Weights of a small mixture-of-experts language model, trained from scratch on English Wikipedia: 13 layers, 222M tokens.
Below are experts of layer 6 (counted from 0) of a mixture-of-experts language model. Rows are named router (the router's row for the expert) and show model dimensions 0-255. Each number is 128 + 24 x the weight over its row's rms, rounded and kept within 0 to 255.
After each expert's rows: a language model's description of what the expert responds to. This comes from a sample of Wikipedia text that the model never trained on.

# expert 7
router [148 137 127 131 182 107  86 151 191 127  93 114 109 151 112 144 102 124 117 115 156 156 127 110 136 140 151  97 136 197 122 131 100 151  86  65 128 130 117 155  91 126 153 133 144 140 154 164 104 142 117 118 137 134 161 123 122 156 129  92 138 145 134 132  89 191 146 134 175 160 174 134 159 137 175 105 154 113 167 116  93 117 106 113  68 135 164 141 114 141 155 102 149 136 142 131 137 125 143 142 110 145 142 138 120 118 100 124 151 121 106 137 146 172 140 116 128 123 147 131 125 112 113 162 107 176 125  95 146  87 125 177 102  94  92  98 120 148  85 100 157 106 126 158 129 150 107 142  95 150 105 101 144 153 121 119 106 159 142 168 139 106 125 132 115 116 105 130 105 126 169 126 155 124 141 119 133 179 142 152 116 157 139 132 154 132 129 146 119 102 139 133 106 167 110 139  71 139 113 125 131 114  94 173 152 137 109 148 197 100 129 131 137 136 113 122 124 142 146 112 119 179 115 111 115 119  85 131 120 130 114 136 119 166 136  91 128 144 177 150 132 127 116 162 128 137 136 149 131 148 129  90  90 101 132 124]
Description: Common nouns right after an article or modifier, often plural or institutional, such as areas, sites, University, team, season, education.

# expert 52
router [147 161 117 123 115 118  95 127 138 131  91  98 116 127 133 162 109 130 145 151 164 148 123  97 121 167 120 120 119 175 120 124 130 104 117 117 109 111 132 160 116 130 145 140 156 151 159 143 124 165  86  97 134 163 176 121  91 126 150  52 170 137 149 165  95 146 171 128 120 153 145 113 143 168 137 104 124 121 165 134 121 130 131 151 129 134 171 131 126  95 150 146 149 126 127 116 140 133 149 123  91 100 164 100  99 109  94 123 145  66  94 118 105 155 138 144 102 127 146 113 162 122 132 154 119 139 124 125 113  73 181 188 112 135  66  89 110 158 114  60 146 129 130 136 142 171  98 133 113 182  97 143 145 135 118 144 125 139 156 170 130 106 113 146 125 120 120 145  95 124 164 151 162 137 146 115 131 133  93 133 120 131 107 117 143 130 146 143 133 147 125 164  88 149 117 138  73 114  92 172 107 141 131 135 139 130 121 146 149 138 127 140 150 142 115 147 136 115 116  88  64 157 138 108  97 104 130 157 136 150 118 120 136 155 107  58 105 134 151 141 130 148 120 121 132 142 139 133 109 141 123 120 136 106 142  80]
Description: Past-tense verbs and object pronouns following a subject in narrative prose, such as relocated, agreed, wrote, him, became.

# expert 25
router [155 120 120 123 105 116  98 187 170 159 135 113  98  99 109 151 146 123 103 108 128 138 137 108 135 170 165 127 146 142 120 160 136 184  89  97  94 106 126 118 134 166  96 190 149 112 130 124 133 137 122 114 130 159 180  96 100 170 127 125 164 145 124 147 116 133 161  98 133 112 156 115 160 116 117  97 150  85 122 152 127 135 114 123  85 173 164 104 130 114  97 132 153 150 144  99 152 136 132 118 122 135 135 102 100  81 118  89 113 109 110 114 143 142 100 112 130  99 178 139 110 108 131 147  84 157 116 103 145  93 178 130  85 110  88 137 132 146 104 129 192  65 148 121 125 115 117 127  78 136 121 111 149 127 113 155 114 110 117 139 118 144 157 149 121 107 116 139 113 125 162 140 100 148 123 106 136 138 110 118  92 149 119  97 127 146 110 153 132  99 104 116 110 157  96 164 129  96 145 120  86 175 139 156 117 150 113 129 140 118 130 134 210 122 113 135  99 119 140 125  97 154 124 127 104 116 130 165 168 100 122 106 146 162 136 120  79 160 131 122 133 108 107 142 151 146 124 130 100 167 116 135 110 113 125 118]
Description: Opening parentheses, quotes, bare spaces and math braces before dates, birth notes or party tags, such as (born, (R-, ^{.

# expert 5
router [145 135  97  87 160  96 117 134 124 145 130 126 100 112 117 157  93 146 137 159 138 142 113 130 169 156 121 134 166 152 105 103 151 129 101  79 103  97 162 128 122 135 132 148 116 158 130 127 102 131  77 137 148 126 122 157 104 137 130  83 176 135 149 131 100 175 139 120 148 102 142 128 149 140 163 116 139 103 121 114  85 131  86  95 116 141 174 150 134 108 129 127 143 132 178  83 132 157 114 123 122 127 148 109 117 116  95 106 148 108 103 119 120 148 125 144 144 109 142 105 114 111 132 156 145 162 123 137 163  96 146 146 120 100  82 133 135 140 114 134 150 114 105 160 120 149 101 145  98 158 107 101 112 157 117  98 138 156 130 189 139  94 134 153 103 139  94 140 127 131 163 136 123 136 163 105 177 163 132 128  66 146 102 144 128 132 141 137 173 143 130 139  91 124  98 142  87 120  94 155  87 120 127 164 141 149 158 157 170  96 127 140 145 132 164 147 124  99 124 100 131 144 122 148 137  91 134 141 126 130 139 116 116 184 115 116 111 152 194 133 126  95 122 154 114 145 155 160  98 209 139  94 119 128 173 127]
Description: Digits in years, dates, table figures and coordinates, plus spelled counts and time units like five, ten, day, year, season.

# expert 49
router [121 127 112 108 130  98  81 153 150 131 137 114 125 182  99 151 159 152  83 134 132 187 109 121 163 145 151 108 129 139 120 147 129 158 126 101 132 150 145  95 122 169 170 172 130 135 140 175 148 115 155  87 144 130 161 101 120 139 165 141 144 174 134 165  88 158 146  90 132 120 138 130 182 114 139 131 152 114 123 123 159 140 129 185  72 148 131 147 124 120 130 114 114 135 128 112 155 143 173 102 110 152 176  88 134  93 119  92 127 113 100 150 147 156 120 113 105 103 175 115 121 116 146 123 119 155 134 114 167 112 130 125 132 112 106 109  97 124  92 120 132 153 131 109 143 152 123 137  91 129  94 100 155 113  85 110  81 149 129 103 127  97 137 141  79 126 101 151 124 152 113 166 108 154 132 129 151 130 106 125 149 106 156 136 146 182  95 114 148 100 133 132 135 107  71 111 106 124  86 137 138 121  94 127 101 150 142 134 112 142 120 157 133 152 110 167 125  77 130 135 168 171 133 155 122 127 120 152 117 114 104  78 156 159 130 111  91 146 147 100 109 118 105 119 126 147 159 146  98 133 151  85 136 113 142 126]
Description: Sports terms and table pipes in athlete infoboxes and results tables, such as League, Cup, Team, NBA, Athletics, U17.

# expert 22
router [183 147 101 115 114 149  74 170 130 145  91 127  87 150 118 212 157 152 120 120 149 132 141 106 149 194 156  81 111 131 139 150 126 160 111  87  81 123 138 119 140 122 136 137 131 124 149 137 103 130 130 131 110 122 166 128 126 136  99 120 168 120 144 129  78 154 159 151 146 114 142 136 143 125 183 140 183  87 128 146 123 151 113 108  79 137 164 120 132 136 152 124 125 171 163  77 194 129 113 129 115 139 158 120  83 105 100 105 106 116 134 112 121 151 109 114 106 125 147 127 127 129 144 134 120 179  95 110 117 133 158 147 132  93 135 132 136 151  81 120 141 124 129 159 139 132  98 121 129 185 133 140 126 146 103 114 136 116 165 163 149 107 140 141 101 145 107 141 101 118 174 120 106 115 119 108 134 106 103 115  85 145 142 132 143 132 115 145 128  99 149 119 111 175  95 144 106 126 118 125 100 149 118 148 113 125 122 135 153 107 114 107 173 137 131 122 109 118 150 100 128 122 106 116 114 120 103 158 152 132 149  96 139 136 132 119  91 152 160 109 107 117  99 119 146 149 134 139  89 193 105 113  98  67 140 140]
Description: Bare space tokens before numbers in tables, dates and measurements, plus dashes, $, # and minus signs.

# expert 8
router [144 113  57 114 130 128 111 166 144 134  77 129 100  97 107 150 136 147  99 149 124 143 128 121 154 182 177 124 116 165 128 141 141 146 128 115  82 104 137 140  97 151 115 135 122 141 135 145 115 148  95 122 113 164 120 128 110 145 135 100 137 123 144 144  95 193 134 159 122 117 153  93 206 127 140 125 150 106 144 121 128 144 100 173  90 130 139 134 102 154 182  92 133 140 141 101 159 143 129 112 121 114 178  99 106 122 130  90 111  85  94 161 120 144  89 125 140 110 143  93 146  78 137 156 107 149 129  83 128 108 143 133 131 120 108 112 127 135 114 130 174 134 120 125 153 172  92 113  92 128  87 132  98 116 131 124 127 123 142 163 137 143 118 153 128 139 125 151 127 113 131 163 121 137 161 107 138 155 131 151 113 122  85 118 153 135 133 135 126 128 119 111  48 133  71 146 104  91  95 137  86 160  99 136 107 153 103 150 162  96 135 144 139 124 155 112 144 108 112 137 107 130 127 134 135  65 114 125 124 137 144  94 126 156 134 115 125 140 147 108 124 113 116 150 119 133 187 166  92 127  93 112  99 120 152 118]
Description: Single digits inside years, scores, attendances and ISBNs, especially in tables, such as the 8 in 2018 or 19–4.

# expert 3
router [129 128 116 107 159 104 112 134 129 153 125 117 123  97 133 136 126 142 127 160 145 125 115 118 114 156 117 143 117 174 117 108 119 125 121 119 102 103 130 108 157 109 106 141  99 158 164 118 132 167  76  87 143 101 138 106 118 135 105  74 127 140 180 137 141 151 165 129 143 121 171 153 130 141 161 114 121 129 123 135 121  94 113 133 103 150 128  96 167 133 144 116 136 138 116  77 222 157 150 161  79 118 143 102 113  76  97 103 173  98 131 141 119 140 120 158 142 117 145 110 144 115 138 165 116 148 107 156 115  81 161 171  91 121 115 112 112 148 111  65 147 125 156 143 149 137 119  99 119 175  84 129 137 132 126 103 107 162 131 143 106  84 125 133 145 113 115 134 132 127 143 138 109 173 165 123 158 118 151 129 106 139 101 120 126 160 134 107 144 131 142 140  98 156  96 134 132  87 120  90 126 141  91 173 153 123 136 163 152 126 141 104 169 146 153 146 179  98 127 119 113 157 100 105 127  74 157 145 139 148 145 131 140 170 136 110 102 132 136 132  93  97 124 155 149 153 115 145 109 172 110  81 139 111 128 108]
Description: Inner pieces of uncommon or learned words, like hyp-erv-entilation, hyp-othes-is, ar-qu-itectura, plus prose words such as found, very, popular.

# expert 34
router [123  96 108 120 163 110 131 166 132 151 109 107 110 173  94 148 122 162  92 127 152 140 146  96 134 139 183 137 130 141 106  92 108 140 124 117 102  86 129 132 102 142 132 164 125 124 114 130 101 127 116 100 160 144 165  79  82 122 149  96 181 146 139 171 118 146 146 135 137 103 155  92 166 139 131 108 125 123 172 148 153 184 124 125  92 158 151 124 126 102 135 126 118 113 150 113 124 148 130  85 112 124 119  95 111 117 106  82 178 133 107 144 138 173  91 111 107 114 153 115 135  81 141 139 108 138 108  91 166 101 153 155 115 114  60  99 123 144 123 105 165  96 129 152 140  99 120 113  74 124 115 114 129 140 117 134  97 145 160 136 122 125 140 129 112 158 116 143  98 129 162 148 118 119 143 104 136 162 159 143  99 117 128 129 133 137 145 126 128 122 122 138 116 153 118 148  98 112 148 134  88 139 165 179 166 146 108 173 166 100 130 163 167 149 142 112 124 146 153 144 109 134 108 151 138 118 139 125 148 119  96 142 159 197  74 136  97 139 127 134 129 131 110 172 147 136 121 113  92 134 157 120 128 133 168  89]
Description: Final pieces of surnames and place names, such as -ley, -ville, -son, -ini, -ton, usually followed by a comma or parenthesis.

# expert 57
router [116 127 143 112 135 103 125 141 134 178 129 120  79 157  98 156 157 194 118  99 155 169 137 141 145 132 141 126 115 130 123 124 106 165 151 127 104 115 143 144 104 128 116 122 143 130 133 162 134 158 143 109 131 156 148  82 101 135 153 135 129 177 127 193 103 170 135 120 133  86 154  88 161 130 128 110 152  96 158 123 137 156 116 153 101 123 127 105 112 147 140 130 105 155 132  59 104 174 170  95 117 137 146  94 124 116 124 107 134  99 111 108 144 138 116 121  91 106 136 108 142 109 137 142  86 149 112 126 144 111 136 169 114 151 127  87 125 172 117  83 162 106 133 130 175 171  74 132  74 159 121 147 119 104 125 159  75 140 110 145 107  97 138 124 123 160 104 177 114 148 162 169 132 137 131 114 138 146  91 153  87 116 108 154 128 144 132 106 115 119 114 115  99 130 109 111 108 106 131 111 114 147 125 139 100 140 138 134 124 114 129 131 163 156 129 134 113 117 173 121 145 143 170 158 116 111 158 133 125 100 146 141 159 158  98 107 114 161 137 134 123 117  86 165 162 114 110 109  74 113 102  90 143 110 163 134]
Description: Consonant-heavy pieces inside personal and foreign names and surnames, such as Uche-nd-u, Tische-nd-orf, Dor-ottya, Mo-orer, Bay-lor.

# expert 40
router [163 129  96 132 141 102 113 119 140 171  93 115 127 134 129 147 117 107  95 156 140 147 150  68 143 146 135 134 154 142 160  78 116 170  59 109 119 127 122  89 111 169 139 148 146 139 156 139 120 147 108  81 137 154 137 128 107 133 124 120 144 145 142 160 106 190 127  61 116  93 147 127 133 143 166  97 140  75 122 128 144 147 128  86 128 113 155 140 110 150 134 130 125 123 156 115 131 130 129 153  81 129 157 145 101  95 122  70 144 104  99 158  99 121 114 124 128 107 141 126 170 104 119 161  84 142 148 101 130 118 145 135 146 142 144 111 146 108 132 101 140 106 124 137 138 158 163 104 152 125 120 115 102 115  72 129 122 139 110 143 105 115 136 128 119 144 118 170 116 118 133 146 148 129 120 107 148 182 121 150  95 102 100 128 180 117 125 138 162 130  83 150 108 164 113 142 142 118 123 137 136 145  77 185 118 124 115 153 165 127 125 138 165 130 144 155 128 118 126 128 109 135 114 107 130 109 146 110 150 153 128 112 141 149  90 144 118 170 153 144 126 141 110 127 107 169 143 146  16 123 128 121 139 132 136 146]
Description: Month names in dates, mostly after a day number or in, such as 23 October 2020, on 5 November.

# expert 0
router [137 170 121 136 112 120 124 161 170 194 109 107 100 121 105 139 167 132 117 114 162 186 120 137 118 168 136 123 143 152 124 131 147 133 121  98 109 101  96 116 126 146 123 176 101 147 140 164 149 128 142  71 146 158 140 135  83 166 155 129 165 172 138 138  63 114 177  65 113 145 142 128 163 157 163 105 131 119 137 134  91  74  88 169 118 166 148  93 147 105 129 134 146 126 125  92 188 130 114 134 133 111 154 127 138  87 164 100 127  87 125  95 149 148 129 123 137  96 148  91 130 137 119 141 114 139 137 129 132 125 177 122 139 121 107  88 115 135 136 120 132 105  97 161 134 132 104 125 122 178 120 140  98 107  81 109 119 173 171 147 153 122 147 151 129 126 118 122 101 131 141 127 138 150 156  90 117 133 103 141 139 135  97 125 152 140 153 140 122 138  90 140 104 164 124 137 102  98 129 142 134 122 106 131 176 122 137 130 152 109 154 140 149 143 141 163 146  97 127 118 103 149  91 145 124  91 144 145 130 109 158 116 152 173 121  93 109 123 142 131 143 102  86 137 103 126 129 146 100 136  80 149 147 122 134 130]
Description: Opening pieces of words, especially negating prefixes like un, non, dis, plus compound starts such as Super, free, dead(beat).

# expert 61
router [144 120  91 100 127 115 102 200 136 162 137  91 103 106  76 160 145 157 126 121 138 126 174 124 175 160 121 123 137 142 106 120 154 133  99 103 112 121 115 129 123 142 142 170 110 125 128 142 128 138 100 128 155 141 109 114 123 137 123 109 135 142 122 118 105 162 194 111 147 154 129  83 174 131 123 127 111 129 135 144 111 124 108 163 133 176 164 158 151 117 116  98 116 131 146 119 142 127 121 157 112 138 140 120 123  92 135 102 145 134 113 116 156 128 115 113 133 111 150  66 135 128 111 134 121 158 116  82 145 132 141 126 132  80 125 117 119 122 107 110 173 115 123 179 156 141  85  95 132 148  91  98  96 129 120 135 157 140 156 141 159 158 145 186 110 160 130 127 128 149 124 125 154 141 120  98 138 134 131 136 112  83 139 150 143 158 109 167 150 125  39 126 110 178  84 139 114 155 152 138 123 145 157 124 135 149 139 144 182 122 125 127 134 119 149 100 120 137 130 114 127 140 143 100 140 118 173 120 135 105 136 150 163 137  97 121  88 218 167 101 124 117 134 124  98 151 117 141  94 121 105 104 147  95 156 113]
Description: Middle or ending pieces of words and names after an opening piece, such as Ch-ave-z, Shock W-ave, commemor-ate, Fis-ke, corn-ers.

# expert 21
router [137 138 127 121 139 103  90 140 154 164  94 125  78 120  86 179 155 147 149 137 128 130 120 114 163 111  91 147 154 143 118 127 129 169 118 121 105 140 120  83 146 167 150 116 119 127 124 166 134 151 150 117 135 141 136  83 134  92 129 122 105 170 150 138  80 199 139 104 130  85 137 100 165 127 140 123 162 106 150 159 139  75 120 140  92 135 152 148  97 126 135 108 124 150 171 124 142 115 161 133 112 103 147 116 105  98 115 109 105 136 131 152 103 139 113 105 140  91 168  89 134 120 159 157  84 127 137  93 131 123 122 129 138 157 134 136 141 125 139  88 149 114 128 141 136 179 104 103 114 130 113  89 140 117  21 117 104 115 149 159 148 129 122 112  89 152 100 156 124 126 124 127 131 173 160  96 132 135 133 169  96 138 126 148 146 160 100 143 124 144  51 144  80 160 131 151 104  94 125 101 137 134 123 159 140 113 137 137 122 152 146 122 124 134 125 119 118 132 137 142 136 129 146 145 126  89 128 151 112 154 130 109 138 125 120 129 113 190 121 119 110 152 105 152 119 133  94 136  81 145 117 108 145 113 162 148]
Description: Month names starting dated entries (April, March), table cell separators, the j in Slavic names like Ljubljana, and country names in tables.

# expert 43
router [161 185 115 125 146 102 101 177 108 165 108 118  77 163 123 139 145 121 113 147 160 147 140  92 124 175 108 120 155 129  93 105 119 154 117  66 106 134 134 106 132 156 138 132 136 128 127 165 136 130 122 107 145 133 154 107  89 141 141 109 106 168 165 147 105 151 141 107 149 119 147  81 144 159 180 120 156 119 123 171 142 128 112 172 114 156 153 124 121 156 159  84 121 132 118  98 141 150 180 153 131  74 140 106  87 121  81 104 157 150  92 135 128 145 101 103  95 128 161 138 145 122 122 150  98 135 154  99 113 104 121 134  97 146 174 154 119 162  96  96 132 116 113  98 154 122 109 127  83 119 108 100 122 161 103 142 134 116 132 133 151 137 114 137 148  96  84 162  97 151 144 146 120 145 129 121 124  99 144 143 116 123 122 129 159 161 115 171 155 125 119 159 140 129 113 151 103 124 130 141 121 154 147 146 112 140 146 157 153 112 105 115 160 175  81 126  87 121 114 129 155 131 115 124 106 107 118 160 139 125 131  62 164 119 141 131  87 175 131 111 129 132 127 121 126 103 138 167  92 129 135 103  99 103 166 113]
Description: Determiners and possessives before a noun, above all the, plus a, its, his, their, as in the Act, its area.

# expert 6
router [173 115  89 130 153 106 110 184 168 135 145 130  90 184 150 169 115 139 109 118 118 144 131  98 134 198 158 152 144 150  83 112 123 150 126  91 109 124 105 129 123 120 161 147  97 106  97 152 138 132 137 120 133 129 158 118  85 141 151 109 118 112 116 156  99 185 115 130 139 134 157 128 151 122 146 120 162 106 139 155 111 132 125 120  83 118 125 150  98 130 126 104 132 135 152 128 156 140 178 124 128 123 173 133 123 110  94  97 123 114 108 141 133 158  90 143 118 109 200 108 121 134 165 137 123 128 132 128 135  94 112 160 115 104 158 138 138 173 109 114 154 103 122 118 143 142 145  89  93 137 111 136 157 121 140 154 134 120 158 143 111 119 127 147 127 121 111 150 118 124 154 139 145 130 150  98 153 120  78 126 131 140 123 157 115 133 142 194 166 134  99 144  97 147 130 153  88 119 106  87 130 135 112 165 126 189 137 158 153  96 126 132 147 190 100 130  92 151 144 107 140 135 120 170 139  95 100 159 137 164 100 111 160 148 104 128 125 168 199 107 131 132 154 103  97 125 113 131 124 150 153 115 121 124 160 111]
Description: Digits, percent signs and units inside numeric table cells, especially vote counts, turnout figures and percentages in election results.

# expert 15
router [151 137  96 114 154  93 125 182 180 153 100 129  67 167 125 154 121 124 122  96 128 132 149 119 183 151 155 128 157 127 113 116  92 134 135 118  89 138 118 120 105 145 111 155  94 144  99 124 102 145  84 106 142 122 125 130 126 137 120  94 134 126 143 142  81 228 136 141 129 109 164 111 160 135 151 132 133 112 156 130  92 154 120 133  93 121 143 139 118 147 172  69 124 162 147  87 150 121 142 138 131 106 143 119 113 101 104 106 130 107 114 126 111 128  89 127 113 104 169 111 141 161 125 150 120 148 119  97 147 113 159 152 119 144 139 113 132 148 120  87 152 121 124 131 140 129 133 118  65 130 131 147 142 129 114 130 122 158 151 133 136 119 131 134 122 118 112 158 125 128 144 121 133 133 136 130 152 126 131 133 107 110  82 122 137 140 151 172 174 117  84 120  84 131 119 162  74 141  71 118 105 162 173 131 109 164 138 165 159  95 104 137 140 160 127 125  95 125 131 125 126 133  87 161 136  70 100 134 150 142 133 129 127 126 129 110 126 179 135 118 117 134 132 131 130 125  98 124  97 197 117 114  62 110 154 115]
Description: Single digits inside numbers, such as route and model numbers, years, table figures and coordinates: Q87, SR 531, F-250, 1889.

# expert 32
router [146 127 110 105 132 108 127 186 132 164 102  82 136 148  98 158 139 131 137 109 141 128 115 134 140 160 141 116 144 143 123 115 146  94 130 121 113  95 119 112 100 120 125 162 121 106 110 122 148 127 106 109 119 132 157 108 110 151 170  98 145 150 119 167 113 134 140  94 100  94 119 121 145 147 114  72 146 121 145  93 130 168 109 139 104 179 179 135 110 134 100  61 134 137 142 108 133 146 101 168 146 127 136 107 120 134  65 104 126 102 121 145 142 162 114 135 106 127 161 102 135  93 137 127 144 170 131 140 132  91 157 158 113  73 105 117 125 140  71  95 160 108 115 135 154 140  85 117  84 146 107 111 119 116 137 143  96 116 151 139 135 128 143 148  94 106 124 148 139 163 140 168 122 144 123  77 150 143  73 126  58 127 116 121 143 147 148 148 142 106  68 140  85 180  99 133 115 111 106 129  73 129 149 136 133 181 149 156 141  98  98 131 151 138 111 120 131 133 133 136  83 129 125 110 132 127 118 100 115 112 111 109 120 171  81 107 107 151 147 115 101 114 124 149 154  98 127  90 118 117 119 134 132  98 153 130]
Description: Short consonant-heavy pieces inside names and words, such as the b in Woodbine, kn in knights, Ch in Chisholm, and Sh.

# expert 10
router [111 101  99 107 168 138 114 157 150 185 105 113  63 130  66 159 123 156 155 122 146 153 144 130 145 147 117 142 112 150 118 127 100 133 111 127  46 132 165 133 134 125 116 130 157 128 150 149 128 130 128 107 172 117 156 122 109 133 111  99 181 151 153 137 111 118 140 115 147  80 155 122 113 146 128 147 145 123 132 117 122 111 123 151 126 139 143 109 150  87 103 141 117 116 138  91 154 171 135 162  79 136 148 128  97  67 139 100 131 124 138 125 150 124 122 140 127 107 167 127 131 123 111 163  86 141 116 121 135 119 144 147 118  96  94  98 131 150 128 114 165  75 109 150 145 149 105 129 102 161 117  97 154 119 110 159 129 163 122 157 140 108 192 151 144 153 126 166 117 141 130 164 139 149 141 103 133 142 153 112 102 107 110  96 112 172 128 171 117 128 115 126 102 139 104 158  94 105 116 134 137 144 135 164 164 159 147 166 158 125 117 123 212 181 160 167 149 126 147 111  91 154 122 153 104 108 128 130 164 109 142 106 150 141 127 111 123 157 139 106 152 141 130 155 105 145 147 136 115 139 113 109 118 132 144 105]
Description: First pieces of split capitalised names and words, often after commas or quotes in credits, such as Ol, Al, El.

# expert 9
router [166 152 100 126 107 127  84 125 147 152  60  99  84 131 128 141 134 125 173 163 167 146 124 131 156 139 127 170 136 134 136 114 122 175 111 131 107 104 117 116 129 186 127 143  93 162 127 119 127 140 126 119 103 146 144  90 118 102 110 103 144 148 140 114 109 143 158 127 118 102 154 147 176 172 161 107 155 135 154 139 115  81 107 135 135 149 152  96 112 124 138 121 138 136 132 107 135 135 146 132 117 117 138  99 107 116 121  86 174 102 101 124 140 124 114 150  96  90 164 104 136 108 163 142  61 146 156 148 135 107 153 125 100 153 122 111 155  97 128 111 163 115 123 142 137 156 116 133 115 144 114 143 115 154  94  96 128 142 143 172 156 124 156 134  83 142 121 121 110 131 160 141 117 172 153 105 117 152 128 177 128 109  96 127 151 140 119 128 124 148  99 136  85 128  87 117  87  65 126 203 113 147 153 128 179 151 118 136 157 137 123 121 136 132 118 161 156 104 135 134  98 141 146 142 141  76 115 136 131 148 152  66 142 138 114 131 131 138 125 122 113 121 136 143  84 144 149 122  84 160 102  99 124 145 177 132]
Description: First capital or word at the start of a line, quote, table cell or section header, such as He, See, ==Certifications==, "Something.

# expert 19
router [153 162 125 151 140 123  71 144 185 147 108  74 135 113 127 142 113 123 117 144 149 109 149  87 147 153 148 140 123 172 123 113 113 171 116 122 120  94 101 140 112 129 150 167 143 161 147 136 133 149  99 117 123 142 129 117 116 132  82  92 132 110 159 137  97 140 162 120 132 128 183 113 113 136 187  77 123  91 153 119 130 107 110 131 133 148 164 100 158 111 147 139 134 133 182 120 119 106 166 120 124 101 151 104 106 103  83 118 153 110 100 155 141 122 107 114 119 106 150 146 160 118 120 145 107 159 108 148 151 114 130 165 112  72 144 106 158 118 103  96 131 124 140 148 151 159 165 133 131 150 128 106 145 114  94 131 122 157 137 185 152 109 144 121 131 129  95 149 106 148 135 154 138 141 124  94 134 163 106 153  98 150 118 126 145 153 118 129 110 100  81 115  91 133  88 133 113  99 124 172 161 143 129 135 159 109 129 154 207  98 132 123 127 124 155 153 111 126 123 124 111 157 141 137 135 110 105 106 141 150 135 113 160 133 122 101 147 177 143 124 125  80 134  90  94 170 147 139 123 138 118  67 116  82 155 143]
Description: Nouns and modifiers after prepositions or articles in stock phrases, such as in terms of, in addition, order, number, birth, death.

# expert 39
router [147 140  85 147 132  90 114 147 155 157 129 129  59 150 100 140 111 109 142 151 144 147 184 112 143 153 145 126 177 107 120 134 146 158  93 110 109 133 138 113 115 150 148 138 134 134 143 118  87 144 162 128 141 150 162 109 120 114 118 107 165 161 147 130 123 144 182 100 151 112 123 116 174 173 149 108 129  94 174 117 121 135 102 120 103 118 142 122 101  96 184 126 165 151 139 111 163 150 140 106 125 101 146  98  79 114 115  90 169  83 143 103 125 145 105 116 115 115 150 116 149 128 118 136 101 144 149 117 116 122 131 166 120  85  84 118 116 130 128 138 161 142 115 137 132 143 118  94 124 165 103 143 159  94  77 101 113 110 128 132 142 100 142 129  99 161  97 139 131 164 115 153 126 145 105  93 144 120 127 132 136 114 105 111 148 177 116 110 169 110  86 106 119 144 121 135 114  74 103 136 136 151 153 168 149 167 106 161 147 109 119 108 130 161 146 129  92 130 112 143 110 175 103 109 111 108 141 116 153 108 138  79 142 134 123  94 145 174 137 141 147 113 135 152  95 130 112 174  83 163 145 132  96  91 127 134]
Description: Hyphens, en dashes and minus signs in ranges, scores, ISBNs and model names, and list-item bullets: 1818-1864, 3-6, YZF-R1.

# expert 1
router [164 142 100 118 110  91 118 157 177 155 132 112  92 153 106 188 110 101 116 124 141 153 167  98 143 123  94 106 112 147 104  97 102 131 104 148 123 120 113  92  90 159 160 147 117 151 111 167 120 158 135 122 158 147 134  90 135 122 112 126 136 165 162 145 104 210 128  90 157  93 121 144 172 148 145  90 149 122 122 139 129 119 131  91  92 165 145 130 135 115 163  96 152 131 159 116 173 134 159 139 120  71 163 130 106 114 121 117 136 127 124 114 133 127 109 127 114 105 137 118 124 104 113 144 134 166 122  82 127 123 124 139 118 131 117 132 137 167 134 102 178 112 152 144 141 118  95 132 104 120 106 140 143 120  79 132 149 154 115 147 123  91 100 107 130 134 141 123 138 138 139 178 140 160 159  93 113 147 156 165 124 119 122 110 158 130  95 143 136 129  61 141  91 118  97 124  98 146  93 102 120 157 147 134 130 137 156 162 161 135 128 122 140 131 136 104 120 131 142 141 104 158 110 109 168  88 166 127 117 171 141 116 115 154 101 119  83 145 147 114 111 144 118 115 141 157  81 137  81 128 112  96 138 126 185 115]
Description: Word pieces inside names and rare words, plus digits and percent signs in numbers, such as P-f-ister, h-ij-ackers, Hill 43, 96%.

# expert 41
router [133 138 106 145 116 126  97 165 156 151  80 117  88 152  94 127 160 180 103 145 124 140 143 139 126 127 184 129 143 134 105 115 122 117 132 135  99  93 116 100 110 146 139 159 132 109 149 135 120 146 114 114 114 141 105  88 116 157 178 123 159 150 141 181 128 136 169 144 121 105 106 111 179 131 130 103 117 108 141 149 142 105 133 165 112 125 182 137 188  70 133 128 121 120 168  99 128 136 139  95 150 129 129 126 116 118 120 103 122 104 104 114 141 166  93 150 100  95 157  76 127 104 138 140 126 144 133  60 123 105 157 145 115 106  87  85 136 127  98 108 145  87  99 133 130 155 123 118  82 143 111  94 125 126 101 130 133 113 167 105 148 125 129 155  98 167  98 158 119 155 157 161  96 118 142 103 144 160 139 145  77 150 128 151 131 143 122 133 125 123  94 150  93 147 132 133 136 134 125 153 130 144 164 160 127 183 137 166 149 142 162 154 144 112 146  80 134 126 137 123 145 137  93 150 118 118 138 111 133 112 134 113 121 143  96 113  75 174 163  89 138 141 108 144 106 136 126 118  88 147 146  94 103 129 158 119]
Description: Given names, surnames and place-name pieces in lists and credits, such as John, Lloyd, York, London, State, -ford.

# expert 13
router [136 108 104 105 136  90 107 146 141 161 127 113 109 135 127 169 164 156  76 182 163 167 132  90 126 151 142 117 136 142 172 126 142 206 138 118 104 124 141 122 138 154 170 128 109 128 173 143 158 127 125  93 108 155 139  89 110 138 131 119 129 145 138 157 104 153 144 127 157 112 144  95 137 136 126 121 180  97  97 124 143 149 145 156  96 118 162 135 124 130 129 114 117 126 141 111  99 133 170 114 113 136 159 124 129  88 119 113 127 102 133 168 115 129  77 128 135 116 172 124 173  94 130 130 127 140 117  98 142 101 149 124  99  98 136  84 136 122  90  99 149 128 133 171 131 187 137 138 100 150 124 114 157 113  88 118 136 144 160 129 125 119 144 151  91 124 126 164 111 151 123 156 122 156 141 103 132 181 103 144 163 117 143 125 150 156 119  90 133  95 113 123  73 128  95 128 120 119 147 147 125 115 118 158 102 161 142 134 170 121 130 150 159 128 124 132 122 117 117 134 145 132  93 161 110 138 148 144 130 130 146  95 161 161  98  71  92 186 125 127 122 150  96 109 123 142 149 132  54 149 139  97 157 103 147 140]
Description: Capital letters or short pieces that open proper names of people, clubs and places, such as Ch-amilly, C-agliari, K-vinesdal, Dav-iet.

# expert 31
router [133 111 121 133 136 136 111 157 140 153  73 106 100 141 103 148 134 200  64 122 168 144 170 162 155 143 120 116 105 159 125 109 120 140 126 138  97 111 132 109 126 141 109 147 107 150 139 127 121 167 146 102 144 143 143 103 107 135 112  96 119 174 152 135 114 116 173 128 154 127 164 135 146  92 126 135 170 123 189 130 128 158 109 173  59 139 142 117 114 120 122 111 118 150  92  98 180 155 173 134  93 100 166 131 110 119 108 126 157 119 140 150 149 143  91 107  89 111 145 102 134 105 130 166  89 129 110  76 128  95 150 153 127 152 135 108 115 136  85  78 166 126 188 147 146 190 104 112 126 114 137 131 128 112  89 101 142 151 101 132 154 107 138 164 104 127 119 123 108 114 129 118 113 142 144 147 124 111 144 160 106 148 135 128 157 134 140 131 127 128  98 138 116 118 127 160 124  74 128 109  89 172 122 124 148 148 148 149 129 125 125 144 128 128 131 149 140 116 112 170 124 121 107 146 157 119 162 176 113 113 123 142 157 150 169 130  79 143 122 118 125 108 113 158 164 143 135 153 102 126 137  91 139 119 138 100]
Description: Single letters or short pieces within foreign names, and final digits of years, such as Ur-s-ula, Gord Z-ajac, 201-0, Manna D-ey.